config.yaml
n_layer: 14
optimizer: "adamw"
lr: 0.000621
decay_shape: "linear"
Below are experts of layer 10 (counted from 0) of a mixture-of-experts language model. Rows are named router (the router's row for the expert), gate (a neuron's input weights, with its number), up (a neuron's input weights, with its number), down (a neuron's output weights, with its number) and show model dimensions 480-639. Each number is 128 + 24 x the weight over its row's rms, rounded and kept within 0 to 255. Numbers have three digits each.
Before each expert's rows: "comes after" lists some tokens at least twice as common just before its tokens as in all text; "comes before" lists some tokens at least twice as common just after its tokens as in all text. This comes from a sample of Wikipedia text that the model never trained on. Tokens count by the router's weight.

# expert 32
comes after: "\n\n", "\n", "| Party", "==", "andidate | Votes |", " |  | C"
comes before: "\n", "\n\n", "2", "1", "==", " =="
router:121131110143100167155104148079133145134138095117152128076185163153100101176150123154161085134147208128095109149134121123161162130123134115115099130154158111142152109119130100113116137101159153124155087110105151140085126157156151149132145124145135085118123134116126116140166074091100117131173104165125113138125110168120119111139144102167111138123099131126114112095107121091139132126102113161121115138137151121148136127082115127139130079113153157117110157152124148190167131124149107
gate0:092103115102133119117086149127116169153155133127198101145139119090114132126123136148146085122105130091148105119126095066134126139134158128112105135140126102118147094127090113117137128096145148140139145161122154135132109168128165156125157149142121126129150167162104147140140119084138126122145110144098113139111104124120147104135120090149123111123111126123135089131114140135135122143128141175179176102113138151119175149127069117076127134126119142076122099168124146128155116083158148
up0:114172090107165140121101136140135140152212107077115154118107140153108151099125137116124141150155129134149145165116181200145113156128143107108126180139179095142144162110092117128108117115126141140111116139161128129120131129154155124135147167142136128128141136136136090117095121133130204111118120123149138133108137154123136153169128135122109080146157143113111085114115176100139081183126135123142121141125172124168139158170136144102122120081117180171141095131132109150125096129078121
down0:134106132135149125119128129135136123122148106100149135105183136156085124120122096109104151176146117120131115130120119130075119125101119157151110119120136118140133112150138122067121141100135147156126125104147134098129178142158113108161107107157136112111140183115087152133127100139133117137155170136106138147096203121124121136107149163087164141113175139125143136112089142090150116149120096102132128108145113149083184137126143160115126121102134107125103111148104144135103172120116130
gate1:107043117127173152103120114156132143093095107135104135156149135173121146135158137151126157097172122108154130145140140136134109133152133098120148150171110125140125152120126143133180169175120099104107130109148139149134128139132160142090142174121152100143086135160141110125097160141128101123142117135144142157104160132083113151159178123105139118120126139115139160108088141089118144153156157105162147120138129083094123146133145101143164126107105131136110158132104119124112188152152128
up1:093078143101165158122110136119127149091138105142144113094168129169148133146170135170121104157135139085115085156148134139162094130128150099145123133158116113151169111114136137123158171132162125130128094131151139146105107160130158115123146149145132106132109138150125140149133113089089110138160126127115101158117145160120126118183162094168132128135118122117116137149125125108121141148135165111162131155133149115136154143091124097138168099115122171118140145147085160141148123134122120
down1:125095118161125119144142130114131109140123124108108136146112104124188109114157134128110139134076118101145075163147152123115079101115180131131065128127142167114112129149141114159098093085095139179110096096118143115101103150144165130102143128139126134088126112121121164117083143112122101124110123107159096104147131135153119158121108072090128072139111082159139112182103142136129125101089140172105146140101180110098125138063137128097088114156129147102136128120125156157136133156106076
gate2:128103181163134118114062172130184147160130105162135144116132126093145087110134106130095105121110137133135104138143151120167096112125139118121131107111166119149105123123117116111072131125125135093106084139107119110133108165124102152094103101139095137153158131139160084131142097114143133088132160149114142077158155141146173099130124116127120136126114164138115082104119150107101131154125080147106115106159153067105147121103100127084107126121150141085168071122121144119144104119106137
up2:103146088131105142143158087134093092108134130130119140132129132177115153120153158130149126106130111109103154121124098120095154124090100144125116139120072123108153127167113136128171120113128131161151169129160123121114135083139179139169119154110165083128123120094099151128127148135115104153118106121137112170099096125086079117125119144149134104140152082120112136152126118108176116102120189125160122168124116155127110141127145156168157151109089134142123177134144114121118106096147135
down2:133129093151088161105146083128126137158157104190120137169137115143113144101126128141105114131157171163131175104141137153111114130128123125065134107105154117116139144115161115107135126129106117134165121106148141092130167140145145140153127161117131120138150122121100151098149163148124102086134112143108137141163147100138143139133084103170136135152131148152107127142105138132145131107087132183072131118143153168123107126105125135137142115118120109118112138139163144158117184075115096
gate3:149123112121131130191109141121146140116185113111174144129150171119086128134157114108114140123119146094121148135111141105137121087176150099138134130113203137076138126132155118119089104101130160146166159132125075120115110135126127112127132135157121107162152171084117146147125125109144108115124146136112101069135203139118095147112122133123099140133135145124111103110121101095144113129088135124169157100141105150150141120158131141119183099116165158124127134135107187127189150100131143
up3:170126139105121151127090109113129149127153085128162116133124161120122095142096144110141145097078137109139122118138155102130061088126161127136133147105129120139119164138148137136122092122141126208157146141122098162113100144116123117094124117133166116152156122100135121128146092099131162150110150124134151063162118145147110135100118119151102116126132128116141118144081093077137126088114123133122103119105104111125157144139157143075154144085156120174136128122110145122118176108143160
down3:105148152172116132132146111160137148140108141137156150168122117142134095154099148135125123118104122147142119138123136143155141113149135120132102105128143143120144153118133118122157139109156108095149143104141164110104117135158120120143149134135081103174167147124116105121102174142133117094091116073116140132085120126142103136130139111091082164139086099137134114152134114126135137146149145113136106129127129094140152136126124104165092148122118157112151136093111137125153125118161132
gate4:073130121148102110137133168117103061102130153130136124095121113154147119134112123142118113130134135156073110084153141139101080198189110087149150131104136153128135140137106132116134133126129133114097105110111121166140114109156119153062147125169105139136109151113139124044119108186138153107117134122136137119149173119131139127126132097127095125211079118174143110121153124139133193151120163143149133095109148132096119133141090111126165143123146149136117152145168143149142087137148168
up4:171114141104146101132127096157143167152118133132125160155124110104142105097116138099119152126126105101191124113103101107118152094103123135091146106147079125128104133134141143146130128140120110151125146154128133106159118151104129131158118132113157157122164071118116154191113158090134105124097147141105150152116060102144112116073105164119139127082151131085139153133142115134124092091138125089104143121131090163131127085134129131114103146146131100129151134122089113081098149134111139
down4:112132098140077121100141122100117117162117115096147138141091116113129113128163078122140127126074113131111134114136130145108113160151144110156136149141148108126131156124151153127113118085158130130088093089134132147092118142114101106109180172132118119143096143120146144105142135109151137157115116115114136160132145138120135105116129135117147111131091180173130138103125135130157123118107112129125104167138141109148116127078166092093151111146082079102102174082109108145177148127161141
gate5:162168074117090145080153130105138180113087142116149120163106167113132118116169130136188116138159112120135127093147117107147126117161137137101160139121138136099107140150143124116088098097149153134117133145112095156128129139124143109190149142148110104146163107107147151127094142121137154121127112129129145114155097134128104163109153091103135098075150148115137158111101158162188124162125130097197118099158100132138146100137140108147106107098125130138125109128099145121134161057173142
up5:113136148111118146139129143122087098078105154113126115112117061140148112139120116084121151124146130111165108131128133124094087136157159113180139080163072141125133097108123140125141172150127137132102169139152157097138106115155099151097129133087160153158133111102114119161164131116133121118145108123109131126093117130174133119147120134087150130138142135093143140173117144082101168078125135103069138120065154111082106162176141131121057119145177093112172137149126118135127145167101131
down5:150146141120134102094174174102120086170072174121150142085090114110158106126113120172164116136124136129094155123128124140168134100152113106101119135149120102114138151163140129142181154115117180150121125122132114148089148108074135149147142114117100154163131121128131111172145144113125177093099095111158130142138118136130157094133135176138173088128141141154123134138112189142158141118100134114108129187110103138115127176131098132105121167147112119111120173118138159138177172126163092
gate6:143167149126084104112099171126150097102128133110137122139141144105148149142101089149137142095064147154109084157138158109137138131167147133118115139173143158095159145143109117132132149145128146146124114136151111159152097106122109100058143173101130149122124140152117145088112105142152144183116120114140120122136148133106141117121135155064126096168084113131105121110149120114123134158095178152139134143141125084114136150139145154096137121092070106135135101144130116105118161095125124
up6:119167128114076152142088159102164136079137115090180147127138147136132149150127106159137116106087177172101114154145130109149160127132136114138094100142145143093175107167135090072114126120142159138130100140140123155098108156148124118098152163119129124096120154147124132120129092112117125151157102122133111157127143168104117084131160126123133105149106105112098113107119124118144146153112153180138138164131128101153160169108113169134143111095118132073164136149128148157151136118136139
down6:133133145127122121141115130174117175111105121153142095152127153114104106092141159138107116151093141091121155155148113109159140148151087135138145111154101111122146138126127147136149116097134135158129104118133125147139214124108159147113127120117139162112129146128129156119102108102126140095116136116172149090111122110128136108139128090111134152127155102157121154144156130156169195119139128117156128173107142122110127126137128089128094133144120124123124140119158125132145180115146104
gate7:063073141122126124129056110105124151126121142123140141120164128088142173098127120160130097120156149096075135145144070123145162111129093141102154118126125130093105114130088091103112154122125102147145104116138129098121160167144149144167098134133121120096141165125104106095108095088114145166164135154118127113127118125123119107109179109135080115138173092144129126139138111103164119138119108132151112096125147137167162135098096138110067142105170126134096073138145140124166119104132121
up7:072125117133110120150107143124149145120150140105130121127150154092125126105111112164152123159146147125063138149121106138109149085127106152093140128137160127115078135120102113101127144084107125139149123088136094060120176114131123115197119134091114102114109121108116080160147137108118142147135136122159123100151146118125133127120156110144112133120195102176134099126138107131174103129110108131132133143135161138172149123059114139162111117048168124119089111123115136120171141080105088
down7:157129142154126142090117085116133119115137097129102152143093117112102111166125103108083175141152093128157169114139158141128116178134136125121153146117081124143146094119180135150125113122145124098118180155135140129147106124132113132132092144134155136126112098122099094129117129161115140121094135110122136143101098096139138132107100136097107142163111090105094181104169086162107122118142132119137102107107110110125116117134193168109113174175097129115114089128152116097113125134147137
gate8:119140108159106133114131178107110113111129097136145102112144191164080159125150121162133107171115153146117110162141127148163138142165093103127148138103200142092114123142149099134148108092102174117140104136089165145140126111157138104188126176155111104113129114175143122130143133133126122129158123129116140149142120098111107167138142108112121147175090131135138110091132128111138078122087166131133129143117122170146146143116149143111135115141132150121100142119094163135119139094147141
up8:092127125118103110156120127104131129127061136149140157139134135121099129153152162148152140143088152163116126120156114115141188142165112137163098196112131165121109158143151131066156113098142115151154111107137130101129140097095156131161148150155120117135105092156129140130091140119119139108129099113137106149144097118099144124127113146118063134119137155157115126099096185113178114121082108127128117152113088167100126103119125149139083137142095116140111101131147127113109113110156132
down8:120126115103183131184127128134132117120183152115088111140117156129128124171126134092099156162151108112146142139129139113164106143144113160112117139156120122147113095150166161119108121122104109148120136147118114123167116127130127128170114156138190139111140098123130126119132164154114170127133105113086104127149142143102081142086115068119115119128131096088146166100119095170112112110177123110124110107132078114121129109125150159137138133165131108143128105151174103140098096125146139
gate9:141157140134153149131111129120129099047136117121115123141138135113123111130110117120145135104160107160134116119124144143116139143145132091105130170130102172080103115128123108127091076140089130182126171192154123148103128112124166113113126129169130095187122071137149118136156163091158147146141127140149099118158143072119125131101139121113116069097083079122148105146101101121131174134131108102110143090111131187126158095126138123117126126095163122131097148123117133112136063114131149
up9:124098142101149101098133111152114111182115149160090138133111086152134155105126154124093125140124133137165149122116111137097111090116104174157128119128090112136149141126124155147154163134163112094094129098105135115158146148123128156110106125106107153092144151130125128081100112171092135116103142119138153126105118108143141134142086168117165140138166144120121141135141151160116113106161144140128140165110096131095101132157134156125102156163078111151151119152160107112103170155113121
down9:156085122107138164151125159136133134179150110127098130086116139085117117125132110105150105099127111159109107171139111151103141182103141143117124116117145148134122105150154100139155103153152154131131098116109113164176160119103102117099140120080145120123101132106098149144182116144177131083109136169136104127128162167100103146080143121134128111177154121130124159104104113106131128132116101089120114137091124139135135123107107173131150066131130127133137152168105076141107145130122142
gate10:108159125089154147080111097120130092123123107118129137142135114149143122141122148096109145134089129131212132117120117099125118151145167108147139106141152159148127133135127154118144078127153130132171105152105151172109123164142139133125113143178134134156140152083148108132131134148108154120131116126137148136106116139173137185110111124123130141051102144110103119154097118153137106109128170089163169112113083101129121108144151120096146114126118137088103113108126176114116182163135120
up10:132082141159123088153165132140113135151134138171110125157106134097122141127139105130147135100139114154103137112117140133137139080109104154102152151103115111128084138149125136138135144136115123101098163096142120112144165105104141112119116119085093169108095104144146134108104133162136136127096118134155123141191099091091138113127115140131135125151145125141159146094163137155142132123125073170101125134121170168113127111111128139152122159146112084168130136117155090096143056154102130
down10:158101128089098138111128093116139128155136103149121101151107137066132150085117104099113139072143121164112179118115150120125131155167125114143135093081144064111097116133080103116125079124120114126129111135123133125118150129142137127144129097127158108157162155140122117096123148162115176104144147124114139125144131078087169120107125157108151150109155154135130166145156182107094073115117118093142115093133119134106122155129094126091141124141123121098080169115144133084135162124124135
gate11:157141156127149124101178143132095115142124136113139159130126144127098185125168141146138179157122137133086109150134134122148132169112172104160103169140137172096119108088142109122123072169123142121087161133173093059142120120122118118121145124109152145115101161170137147108077127124131139129117116102156085129198097138124173131102120148110135139110154086148166102054132149108133135143122121144084089159114139125104148131143136138118138154113054114155106110163130120142146137191142121
up11:151150144140109172132142131111107108157160105104157124095150134111125138129147132150152129138140176123096100178140123108170142128133138105149091141158157155112134121078132075089127098138134162118096101110165117099120122164146141137097143145113158093137091181146120136141123106102113108129161112139145074139169108164122114105106146089126115139123128112127146113079116119104131137152112132143104083160136133113137155153106145127132121108104122153076146139131104158179166110131128108
down11:199119109112168102134146141153080175161112095094053081160136123097148147134113142110094145107098144112154115156127165125146155087142140138116114125132160108159141091126144144114126147125116152132115126135119094136122142106129137129116114144154165225136137112152131146125120126097171119096157142144090149120131086094138130129129133148125149117132088141151135114157120157128105108136107086179132156097124089177054117149119122147113111109160133119117163130149149126108126129146132167
gate12:128126104151092144154150150109128149100146115124160066118133111159128137125101117110112145141122137144115126148113147107146128133164111118111141136129174122135135105179069131140120156130122125118123125088190150157087070130159107118177126121113170096126125190157102081149186133122142127102137096100099121117145156170121099129149117087152182118158112095125111121154070138134147129123132131094161126111116107098162127161148110071137112120115148116121129143119133152152110136121096120
up12:144127121060137142089096146106089102149115139101153114134112109094115119106139113152140157151108113109121100123115156166142153082140143165133138121155113120112122160112121123089087150089132129127121172110139119151146099146147124106103089151096125167113144149092108147151088119104135111152139133161114124110159075127132117120157131109124154164138142115127068114119169130168157079182121166100134155119154120105113153144132144144120118136111139145106122128132133151137112124053109143
down12:119098119133124112095159136103150131130113133133116104144119124108119129126124155130116151071174154187136159136160139134104144127118076116114120140143164117103112146124161125109190123122146155127097108135145153150135144139153081167120120124146107115154113145133094123125107110125141144122130139104141109138163127180111116083096115164143129123105126123140082120098099118103124127095140157157174120142146108145134148093161172099121111114120126110189096103141145059117105084174164121
gate13:129103145135125098135125128144097168142120130095131107141121120117099171084059164133145154119121103119103119087126121129137162135101139125096154145143128140110124130102105119121138096120147126119148136171151099114130138115103138091123067150133109133128143118113103186101147150125140111127115118123122085106084092146109131131148147141109101101143139111131117132099127158127126108106132145135145074119119174142160096123125134147112119112130135138163112117113106095093119157160133117
up13:098114126121127131135107156125130202136160120078143151101134141134114131104112118190141108098114154110081130151133114080138147157099127123088121109147137137140126092123113111101110112122143139129153108145136119122099103140137143100137104137139106108099147140126139144125157109070154124134143104140125089127102108148099125120128164093128102120130118111150138135095130144113135106136117144139156115122161171135154150151106110139095146100096161162127080156132131133126143135112104092
down13:131130160107137122107185111121150163150185110120106089081129118121115112121103108121109121135157084156109158153114089131137117125146123153145079089146153072179140171106134097136170123126138113117139145095097131105170160132119119126150137103116150142097108165104110101104118101122144150144133100109155107115119132089168133121116119128145117100129145131181111128142156182152138122127118123144135098096121117129163145180143169148110080093142158117147146141086092124153158156069151129
gate14:177129124136132137134113150108159129153118138145127093162124140115105161141088168111130152137123116176110123129117125114149140070136126182082120143112111134122120130136092116134136159093152080132111119083110159158132156106137144137118141173107114160168132127128119154106131128120114142135148150127126140183127116112109126109127144122123140130129147140111151117131116169162119165128088140105145140134104120138136146101133145099122105135120134119152150127120130049130134112138164136
up14:107094165118170109114158104151095108119134139112095175126101151117149116106166124128139129117132122086179159105133170169096117188107145059169118119137118110133121123142197142133114099177105147126180140171147099102150101116093123138116119113127149120107122095120124114147102144142165136142098128125134120092126159110169124125116099164101117129123126110143121148092136095116136091122183106121103123125117101147086130135144142128114126143169105107133132101128168173100108157138111109
down14:154167152131145116151146128101092124122130180114189128053126128154117151169107104139145112132156108147119120124086179113064154106145132150092122157125110107147143090107131172145085151147089124088155152125092133192131163127082139116141118114102172148159133118103132123094157123101133144126101120129156138147122136115170170114125124122139101122146088116115121123115106072111159132163117136116156133148134112138127102097146118127162110129127139136206092100160144110138140101168147157
gate15:080150152125143099160106127128132099135081164124101109123101122057112129134125107146138148153098104146101146125145120102105107085153098105096147118115165143147149115118135112132084141104117134153139140119148120140126106110132114137140119090066123134147150104130103148145146128137115118138140125117114128164184124136116120177119098145142151116124133154117110098137131163068119132093114120098140167149090086154103141124095120135118135100162142113116137164168196126118111104119144148
up15:109146119129122134145099139103131155159110133128140066102115130114120130156139109162143108135105143142088121132125094097169126121128123128102119089131140133136145098121110097107083130099145146152086139123149142142101097162164139127171154123129106111124147155157123147149154106109116104116167134163090107185129119160112108158144138103158137107115108091088084101149135139096130154109101137152147134113105126125162137138085085100134113098141136160105123173175145145122138097123146167
down15:128126164142117134122086148141133111155146125171195128139080118158134127113151106121132113109113155141088135109152120157139137164131137130141106135147126092168153085102143142118079124114140158126092119111127126112121125104162136166155121160140176115148117124155155093098114085097165131106162152154125128146085117174111144101116089132102139100101128109147082117170140167145089136144113169123125155104101130136143117067115101124128137094128138113099129131136120164147126126159131112
gate16:121154099128114126139121138101114138151109126127132123115127138149103156162159150167131121121113138128159091167114109105136119126123108128135114126177142181148194095146098094121123116101160135127100080126098126139110129129128089150119145145120141109094132162154077132116154124086121149155120138148110132147153119151154155122125128123100113109149086145138098146147160118116130115144119105133125140143106142108159129148111092143105134131096129170115157133126129159148124125102162124
up16:053095126092115142144109174153122150100131172108138126141156135189130154152170175147185127136135150121122118117117033117133146114073119123133123126135122120128110132096147088139145073160143094148114156132144085101147120136123179154140174137085127110107132132128120118081114126163142137120149069145145080147163121138169128116098114140123124122107105133160112114089140168121129090128136130144125168118108134088135104124120129163163121164121079130136148135133120138106159136143126134
down16:152157141132170119131142116166134097119117097093086084113131108118101141129115127136083103120132123131122147109123199166138094104151131136148199095127094143107122141143156141134146145129100144148113129113131119147139159128141126139169103133149115163092098138145116141172112145103142120075120122086096146136094140128110136131142120118130103113139128103116134133138137110127086149138120137101144141137123118165086093135117150060140134153128095168133140105104132100165115123134110144
gate17:158136127123163139118173170135140135184104125081149129127141116150121123162120102115110119123129121186120161145119157126152138169141081113140135126093143133134102138082123128100115122109162172114105102105107060115139110112137138151145143133081107127131145138168184103131083136127143106138116122119148125123153124140130131123109134197113108115120128136123116125076107158145137143171118128159141126174135187131101151165098121132123125119108127156115107118133123108127144162191099127
up17:106121132151096121164086124131125107100151158159103129158130106082139128118146126122135134107149118084132091123126114117104099113137155118103130158132140126127139140186170130152148116164094094119173178154142174174164140144123141107084122099148133125154095119073047140140172141155136126100108136101134145149095141125113158156113109113138128093127122141123144126180143118084121148114150126070078146109126078131109117113161098103115111139139129105139141141096126141103103111104173149
down17:156113094161108137159140107149123120108124110092120145116144117160102135116167129114104109093113163122103158132092164123114098128100158126133141130124176103131115176108180110160122147117114088106157134132110139104129138132140125116116136102176146115119116116080127099082135163126144124113137108090129113103146120098103169141081138147140131119140118129168135112108108123081107121118109129157114140104104162102093155123082127159111117174130134150129135151115188179133150177141123124
gate18:122119134119087122119126094163087120131132106157131123164132135121114115114174124161090149172161088127125087091101140155123121149118125146120111171157145190097148139113136154132131116137138161100117147128161108144127132121100082119121160144120148144126078165108126135105093154109133116135147141103104133114189118144127115123101127156145145142067125129108145162113101127150145173165144118112090091094153130102106114083124113127113113162132121070122096124093155153121141100193124125
up18:156127166105175104140140124139158125144111148131122139146098103117158138131087142098143116102109107139147185126157131111100115138137135137122146109101108084120101147125130158149124137141117095136148132152102134107170133124129139125110090113112084150124149118126149132118109120160130152123090133121144152130095133082122147130150100131116128136166130142136114115139147144137079131096145130161162161131119105150104102161143133126112130157151122150136132111198130082096102118113145156
down18:123083130156123124135120101118168148131106148135108098129179111130120139140133102143137136119123132062160162112124116096147085138133114130110117145121118162113100142161112168142139164082133137155121152194149129141118138129132145124135107091191100107136082184140148058113125087142102195105145180129151116148113145134099123156155112121146151154111130089105107134150166125113166104104153148131165148103162098114174123103153149114117153141086078116158157130101118109087111072139168127
gate19:125140129147105158144129139126140127087100103132122111134134151120128113151167104132106162109122096166126115102168130170132136125136171097097124204151144102197142127137113142112113125121134127115159100143138152218121115139080109109077113147105127110145110114107139127128137143119150083102127166124111164158150124134091104150168099140171106115111119129115130110125124156104149144174097119164106100140154133114149159125147135138112136127126137121117103135086106143161144123133134107
up19:104147146132093171147122141119109136114163105106151071111157156140109136153163129157137137142121120123103144132163090117141130105121185087104106161160166131132150095138124145115121132115170136159177108136099135184080132134118121102078129117139132103113121174088117125119146098126141104120152121143110134111144148174116095127123138137153134090141108120125103093136100136076162127139091132158132112124137136139162148143125113130123154121134161175106107138105115207142146140122135107
down19:141110158132151136178163123121079115106114138099176149101094112174163100123103098147096127153118069140123140130093062123096119114105180128169123138119167161098082130141110112125149129114158102127097140124125136139163117151144134113138125103115086114134107121146172127139086157107100160125089153139153168129142156152118135124121139087081135101124139157146167108136109134136127090134123109127121145114080164131131187169109082072098137103149112186112086127127085145113127103112137131
gate20:094127173199163174116133120115115123121125138088150062123117165102131161101125158114134114142136136128115130157132140138157132174183148153130138113146142147122104118106128094153119127117165099146135114129115162132132109156162114106177149118157155150127150182171178078116092096152138121151121134127140128154107128098124128133154132120124124114147140127173134155142103079107114172151138092168154084094122107136097105134114145149161090124106122144133125131151115153124106148160125170
up20:150134124102118076144148149155145093146149100136114144135118131134141123121134061135101142121136124151114094146105107100142130080095149108107115130095105130103119126132133157114133112158110141113122162148142101093114144119090158113076116124084086141142093090130095136141162185126129132088116118116107133114156141155117132123128135142116152127126154136110125112101172144171119087122111139101134140172160176105152141125129132102107162103131141126118156140074119102132162068126101092
down20:137116159147128151151144143082126166146150122166104123099110127096141149109156098095190116149118113127133127143152089118157125115133152135112164128099140137113151161100156156148117139143127135147156151133118129184109134131091130130133108155150086099133109154133129148162136106098130108131181094158106119137153128093125152133132134146165081123105133171151132158083148172125122168143102097113131116144164136093163172116107107135090120133112157108098136133119154124162181160144178137
gate21:123122126112110132107094139111129163148148111135166124126157176135095106109158152144108097119128159091106069074120133106148104111120147127170133128139168128142131112137161097135119110101122150119150139109111125153151116134133077137162145123159139129107159181097090146142154139122141093097135128138140140098153102157129148146121097131131112135151101136142104123124057086110152106118124125121132121092135098117107127104130126176130104125159162143099111110142116159119120150129121156
up21:120119111140129103115128132109119117119157087100151095113115171096095107110139174117133121083087144122162090158104116139160089103172137133127159131132186127119147113117159098150166084101095138117145163144128128128181108118108107119140136133106149128153170118140118132096146158187147138124103118127149136105159116133086145138101082121151111143126117137164104117155076114072158098081117087102121156106130089128088127089080132160123069094142118112117112097156128163137088159160111111
down21:061122146094164155112078110123131157108141126096182113098106156161155107157164169155103085163165154129106143138126138108149134111051108138150123131164124111107128077139087151155098113126153128129139111105126121110113128123143107163131104155136131168144096108098108114129122120141128125093112130114116144122114127151092109124144153126130071116143119111105154120145141125120142122154098141086174103081144135075137116131154144119146139136117135163195112141118078154111105116166128167
gate22:159112124161121136102147129125143136141136111160116150139122115128148153138167107137165117106131156154115121116145139138162115129106152131139130130115125161135128134055114138172118169165139149129158110157110155176120106119167131132084130106174128120112133111140143157165109128121130114129125121143142122125122118141108121172117106157148139132125128118119125185055071116080100164175130129121085113142162178137107134108145176140131119116162121147122135148134137096138075169134154138
up22:146171130146146170084130113113184175127131136125105144102068135136172125138137121123125097110140126139133109162112129109141084148109132170168111093140105145137131116113092149089092149186139154173109121151108116108138132158177131149087115097129085135095132159170150103161144128091103147160146138156120051112107124167104123121146136131153155149114139131098097146127116131113117156156117134110129101147140146128157122125103105098126097117119127163131155120150144121138121153150120135
down22:191108094129117156119132133127131153148156121099084113147108130119150192115147113130159122090124104119119118141115121159102122127147122102121120126121096151118105143089114156139113134068143134118152130116137109140139129087164160119135148103126093127086136126134176138148096118121089169125128124130120154165138093133103130164121125164106102150136161155101121148113102115067095122150066113136129135098147106103132122112145155155097157119106169140130132139120147171146116168103154118
gate23:131126085172093131147151097138127100147119134135121159126124083126105159133110124113142160150117117176097152126133137112097038143130105118100180138143121153154124154130115110139163137171136070066144163135137127146153121137126128127125145155122108110155124151165139056120112111138124126138105123104137150157188113129118117151068126137156127094108136155139132157130131118135097185136134146048143175185146164106147116129142097099119158114092080138140119178132178142113113069121119142
up23:145130166097163115107106104160117122126121149145102129155097112146139138090104165106113124104142087125169134112109099152115161100110142142149131138096096115100109137124132161147132115150122155182128147138116142118142150117093137134127087082131126168132143108076124157141113177128156163115104131156135145110085104108127140102148113160112128148125147141117129120134144157116112089103145080140117108095106085155109124114149146149116119173152124113153118117152110084094119175149124144
down23:105126106138113147112117137117167147158105093099151135130127177130114104149185098118131150160124138113120132127132126145125132147114140137099092122130118110148091139118100106133100124124166176106136123120151140118114130106130150111126187122128150125106147160146137158100085116111120149129117100130075117104146160120145076144122101097081147159122140145137157149099103162130093135125093181119131116126160135091108132147165121116156112124079153165127105146126118134173109108118129105
gate24:083121108121125121121089157141111128103138123092165140135133145099125149116159094108143148155129146075139064170098112113096098095114199099143128133141146134090154149124122113137113117161108110129150140068145116128138063144160123163113158109147154085119141134074144072131172141149125080099148133134121122105131109139132126171127126132106131093151137128141107079122139118108144079100100085073094148143081176126146144124160137162093111128091144140118102117112116141145161155090163150
up24:091121103118137096118115149110107104143130148103144139143101130115145149098131122107138160127176124109150068163124111125130136108134175157151120118143136148083118149133100112113094107131144118146128152120110122126098097153136153188108121097147110108114158159102200088138154143123106135125133111137124094130123081161141120152155144131106170114094137138098095046130133167116123111114104115059110160134082125089126134130119122148100092123078131153132131141146139123136153134100173145
down24:118113159153107161133103185129165097097110132097141116105107127130158116116181125130111098150148152144087053154121142111129101151142158116147134134119111181145150120152121129116124140099123171106090132127149121098114159109108122127135099123156097171132123105112081115115105119114134121137146141128102155119128131112185111089097122125119148116123118117149141142165117165142137157129159102130118103160110149155130153130135128146131163134162153112125162081140111102170159131142131143
gate25:120131140138165135098118085141137154160106115140131154109149125081166138156130084103140146141092110108134144128143130169139151170134158115115135124094127111071130096099152113096132157167093114112145135085129153107129129158109121106116140111117133098111120144145127121154146121089115137137119111159149109089110132138148134128122103124130122143128139134131153110079148119126106139142121113147112165110125126160087158139121126042083150124118144132123111144075144139147153138177147114
up25:099144127142140133126135138104161172157132116120168168096191158135147118181156116163162111131130156120108134174150132114141143151122166105116119115134179088119133087124150089100113145153118176117155103106118170131117122174115124132139125105155113098137121148127102114142158103095114122111165126157133108096118145154159100089124175106134137137144120129120119115099157121112144158163097135165117143084136149172140156153116100075103153131093134180091136152102116162144182112119156124
down25:156097132120152109133083136118139131154077121114115119169106130102142117095079140128139127165116157143130156139169140193114146125127116136133108111150169156149159090143109162110097138128169144126091154131130106117116098101153143126139116161158118150122139113152148107154138097112093109130185131118136101130155082168101097134151124111104160087114085178142131176145164101169146160153134134097115120163138157136097109103117100146157158101124132125100184117134125121134103092073092137
gate26:167126153144089151166120170129123166098123126101144096135126155152116080171147117124133108123119140095109118081154110137136161128142143099136113101118137086140168135143133167128097150119114148147135134160159113177104169111149123078104141114122106094141120114072125142119147099101124149104107138134147156062106107139169164132113145114122122142127160120128142159106115098115130153110109137154144129098192142154158178118140127108126122136142130096171132152126147125150128150102116137
up26:172121123113070169146095138094130146134136116147147152086122124157157103148147139097154082130106150122122049126146097118143145139125150125166105115100139100138150164101141123124156127163115134155138134146133150167105103136172099134092131063117160127138144130112109114139154100111097149117113088149137136136118071178135104117145108118178120123132109114080120112124132145058133062105085108128143097128164107107105154115123145108086154118101150126185132157138141144138137133139129161
down26:196158153143116124136112060149077099110124100132148120149131088121078120112063123136118122180136140142102147108120146123106123109138093153128154116085123120091137153074121158112176164110144120131124130116124133104142150163154105160069129123137084129124127123122167117117104115095119135102128137099086136101111116127121121140141131132118149154128127142121144095116139108163142156135175114110145094134132149129092128119123106088134124130123096109133121122095168124131104106099132138
gate27:103126104097093126179136157115141180140127153075148118123126151121082122111126077151159130124155127175107101154137113061133082126149121141105162105129159162112116124156136104119097093077089117100156139140131119133096147128143123114121161169109119122111127132130133123082129152131140124124136129107121113153154153110127148156116150088134115116167133105154138093105115111116124146116104137117150170108130158114118125142099092132142172079088113158135126165163129172090145113082129171
up27:140137185140126129136103119109144141107125129110131102132110124147123092125141131115133111133099133106092132144105114139107145136101137097098127103139153170131127081151166084119113129101084139142129129114079119115162147147143132096155141139125148117139118110143115104110154095105140137139132120175099072134129152134116102114119122146137123080131142100109154155075129099119107138157167128131111108132161101123116173150143141131175114135156126114124126150118108149117123138145091122
down27:176109121187115152088153151115144116123167158107174132175117085122159176122098116135096168147169148133130112101149152122127130166119118133154079138087148128114120142099065158115132180140136104145093132138137117091117162144140119124107124117147157117107114168120131142117101075159112149116131153148112135112134117134148140122130121153131094129114112114079113143179119139122128138097126171122108132146154133109143147111132120088146095148123140155146124120122098165119121090106130111
gate28:135156155135109108097124105094170104121094107135083139144135147144146157129063143114148134109115121134120125145156109151144104154150119132106113189166111134170129171148131104181128113107166131133130143176124136152125125151127120066180127182141111139171145115131116130127127146119158134123136123107118172148147101113116092088130142144129116122115108135164094132094121099124137136121119153110137098131126111115171110115134156128146141168145119143117126123140130109128114085096113165
up28:116151114136107136128101138074149147117106103136139120102145169155118141142119117148136090123132153092101101141137123124170122165190120120108104158161141110139157117123115096142113109092162141133154110149104147147109113176134119102158148159179110096115124141129101143112147118113129130114162117115099144121126121146133098088122185118141122139131090107134095113089125098099159107127103152126139109120114134112176121135109142108138142118123158157085142140131114174151158125100136136
down28:081164112123117141089109101143086131144112136137126148153141079164120115159154121091102129142144120104147132070148132108164108094175079119131108143094097116114103136129147121113085157154129080127116113151137144115103131089137140118115107136172162139135136133149095111145130104155157134084104127079149135113139098148134156148101115116155090123138118160134156179113104132092090077098157128118112108118108154105118111128119174131148106148118123124137108087116153162116133114123121117